config.yaml
router_score: "softmax"
routed_scale: 18.5
lr: 0.00221
Below are experts of layer 11 (counted from 0) of a mixture-of-experts language model. Rows are named router (the router's row for the expert), up (a neuron's input weights, with its number), down (a neuron's output weights, with its number) and show model dimensions 0-127. Each number is 200 + 20 x the weight over its row's rms, rounded and kept within 0 to 999.
Before each expert's rows: a language model's description of what the expert responds to. This comes from a sample of Wikipedia text that the model never trained on.

# expert 59
Description: Final pieces of names and words before 's, was or commas, plus common surnames and nationality words, like Ch-an, Annabel-le, Smith, English.
router,199,204,216,206,182,175,193,166,190,183,202,195,210,229,257,198,196,164,186,184,216,192,210,200,187,201,208,240,191,215,179,194,199,183,191,205,169,185,234,189,180,215,224,189,188,210,240,210,210,197,225,197,190,212,158,202,247,186,198,219,161,171,182,217,186,223,189,186,175,205,223,210,192,199,221,152,206,217,200,230,202,209,215,196,226,190,211,174,202,168,187,179,192,205,218,199,225,238,184,234,167,192,202,189,224,195,220,225,203,182,219,201,242,198,233,192,203,178,213,220,217,227,208,189,162,197,182,189
up8,227,198,163,221,224,192,201,198,184,204,183,188,199,215,183,213,193,207,209,200,189,223,219,205,220,209,213,221,202,222,229,206,251,210,179,151,177,206,195,182,228,183,199,197,185,187,207,186,204,176,188,216,181,203,233,194,214,228,205,206,157,212,183,195,217,178,190,177,203,172,174,182,219,214,214,187,162,162,186,231,218,227,192,158,208,197,229,190,210,211,200,178,212,210,206,198,161,198,217,219,240,187,220,182,193,231,240,185,180,207,189,228,187,200,212,226,181,206,151,161,182,176,210,207,213,183,203,218
down8,206,182,197,200,193,165,210,201,174,196,192,176,176,186,209,202,217,226,204,222,184,197,195,222,222,198,188,208,167,215,174,211,194,189,201,189,197,171,215,186,200,196,231,170,224,187,195,221,208,201,180,240,200,201,180,207,180,180,167,195,210,216,215,182,184,212,205,244,179,185,177,195,198,178,224,195,260,214,193,188,182,214,204,235,183,137,201,169,175,180,177,192,174,187,203,233,203,202,204,157,215,211,191,238,165,188,204,208,205,230,193,214,221,198,237,208,232,218,229,211,200,201,207,189,210,230,216,236

# expert 63
Description: Consonant-heavy inner syllables of English surnames and place names after a capital letter, such as Higginson, Hancock, Hobart, Rawlins, Hamburg.
router,165,198,217,225,238,176,199,197,183,192,187,176,203,181,208,194,189,182,198,208,168,214,196,197,221,220,211,179,222,193,222,195,183,215,189,196,175,209,238,233,205,217,210,212,223,221,215,199,161,219,165,209,234,216,198,226,181,205,179,200,220,174,206,174,194,208,200,170,191,179,224,180,180,183,196,215,165,187,211,230,222,220,213,174,162,185,171,157,230,193,221,201,204,178,187,203,218,195,228,192,176,200,202,185,178,198,229,204,196,217,199,160,196,209,218,238,208,164,219,242,184,174,206,215,211,219,236,192
up1,213,219,212,183,196,218,206,182,195,199,157,207,189,220,211,184,228,201,190,171,197,205,163,177,201,183,232,195,182,196,194,240,191,205,176,179,243,202,205,192,210,194,186,204,191,244,224,201,219,206,183,172,217,175,182,210,227,199,217,188,199,169,196,183,223,183,184,207,216,236,189,181,222,202,239,223,219,212,163,185,173,214,187,179,184,198,156,201,203,212,205,218,200,176,249,182,229,181,213,173,178,208,242,189,183,195,177,165,186,200,205,226,188,194,233,210,202,188,193,208,180,201,185,203,174,231,185,239
down1,185,193,235,194,187,201,218,178,230,189,177,217,164,211,235,218,204,238,218,233,200,183,218,189,212,193,222,162,179,175,181,190,230,176,194,196,191,193,202,229,202,192,233,199,198,168,178,190,182,214,185,155,181,211,214,231,194,223,170,205,181,208,185,194,231,227,218,209,149,211,181,164,179,216,197,222,218,214,191,216,215,200,184,185,194,187,232,215,170,206,204,205,159,214,193,187,193,194,186,190,176,216,189,226,206,167,218,204,207,231,212,203,237,204,181,182,205,197,218,160,206,201,218,184,234,221,208,196

# expert 4
Description: Short e-ending word pieces, mostly "e" or "te" in the middle or at the end of words, as in sevent-e-en, six-te-en, Te-ch, Mon-te-video.
router,198,239,197,228,207,196,184,214,229,206,225,189,217,216,169,200,166,218,223,174,181,216,181,168,220,192,210,200,192,227,200,180,214,187,225,196,190,186,197,202,187,217,238,221,221,178,217,205,203,197,206,171,173,183,226,200,174,165,190,201,192,225,192,229,214,236,171,212,229,172,185,202,182,203,186,192,222,200,205,249,232,157,186,191,191,206,203,174,213,227,199,159,205,204,200,217,179,148,170,195,188,172,175,218,178,202,175,194,217,183,185,225,199,216,199,202,227,189,203,201,213,239,195,209,189,160,194,197
up1,184,187,222,187,198,231,200,163,209,199,185,181,187,219,196,177,189,212,197,215,205,218,188,205,211,191,203,196,210,170,155,162,230,202,199,188,182,196,160,211,184,191,203,207,209,230,204,207,208,184,189,214,191,220,190,200,239,235,223,180,227,216,208,164,211,176,184,185,162,219,224,172,198,190,241,216,234,212,179,205,206,193,186,223,200,167,197,217,240,190,228,223,231,207,230,222,190,199,155,176,202,210,238,182,190,212,219,207,198,188,253,184,191,221,169,179,199,184,207,210,195,192,217,202,183,235,202,196
down1,207,223,230,175,174,188,212,194,165,208,202,198,208,188,199,180,204,184,217,164,188,232,203,234,190,207,217,166,214,173,200,238,196,230,224,180,196,205,211,232,239,204,180,181,193,201,204,174,263,221,215,209,221,204,210,222,199,180,190,191,169,194,195,251,192,214,191,183,209,218,208,249,192,215,190,193,203,221,204,200,220,210,194,207,185,204,231,178,181,158,211,184,192,212,217,201,231,198,205,188,196,178,168,155,178,202,182,183,200,160,167,206,212,228,214,196,200,172,206,179,217,223,213,199,198,182,189,201

# expert 33
Description: Word-final suffixes like -ed, -ing, -ized, -ished that complete verbs and participles, such as relocated, restricting, annexed, plus est in livestock.
router,201,205,166,166,202,215,199,201,199,216,205,195,161,191,183,210,173,201,209,195,191,238,169,187,180,184,237,216,189,199,175,175,208,216,215,215,148,161,222,221,216,198,213,225,224,200,216,171,213,193,193,232,214,241,199,201,186,194,208,167,167,210,202,204,195,190,176,252,213,176,224,208,207,189,176,159,209,213,197,232,235,164,221,209,203,216,221,200,198,253,199,193,188,197,199,188,193,176,197,203,198,190,200,221,200,190,168,198,205,188,196,205,160,194,156,189,236,211,211,194,207,224,205,195,179,208,216,206
up8,225,181,200,200,219,220,201,194,217,196,179,208,191,179,208,221,222,204,207,201,197,228,224,199,203,192,203,197,189,195,223,171,217,166,233,207,247,213,209,258,197,176,195,174,221,199,216,192,215,207,188,188,179,195,166,180,215,181,187,199,205,222,242,208,198,200,220,196,166,181,227,197,215,180,211,199,148,205,211,226,208,182,161,146,204,216,189,215,195,199,203,171,198,189,185,205,240,195,232,162,164,178,193,196,174,214,214,217,204,225,186,219,193,215,222,224,201,189,189,255,208,183,196,180,205,189,211,210
down8,200,184,197,210,181,201,169,193,202,205,201,228,198,195,207,205,202,203,203,216,218,217,189,212,199,213,229,189,216,174,194,175,210,193,211,197,193,195,213,223,195,184,204,201,184,247,195,187,216,185,209,208,173,200,231,181,212,233,168,191,183,172,182,186,232,192,166,200,169,212,204,220,190,210,193,202,171,173,213,201,214,239,213,224,209,170,213,210,207,169,158,208,239,200,209,203,154,257,210,186,213,202,218,179,196,208,225,222,213,152,183,166,207,181,195,203,202,172,238,224,205,214,229,170,192,148,205,216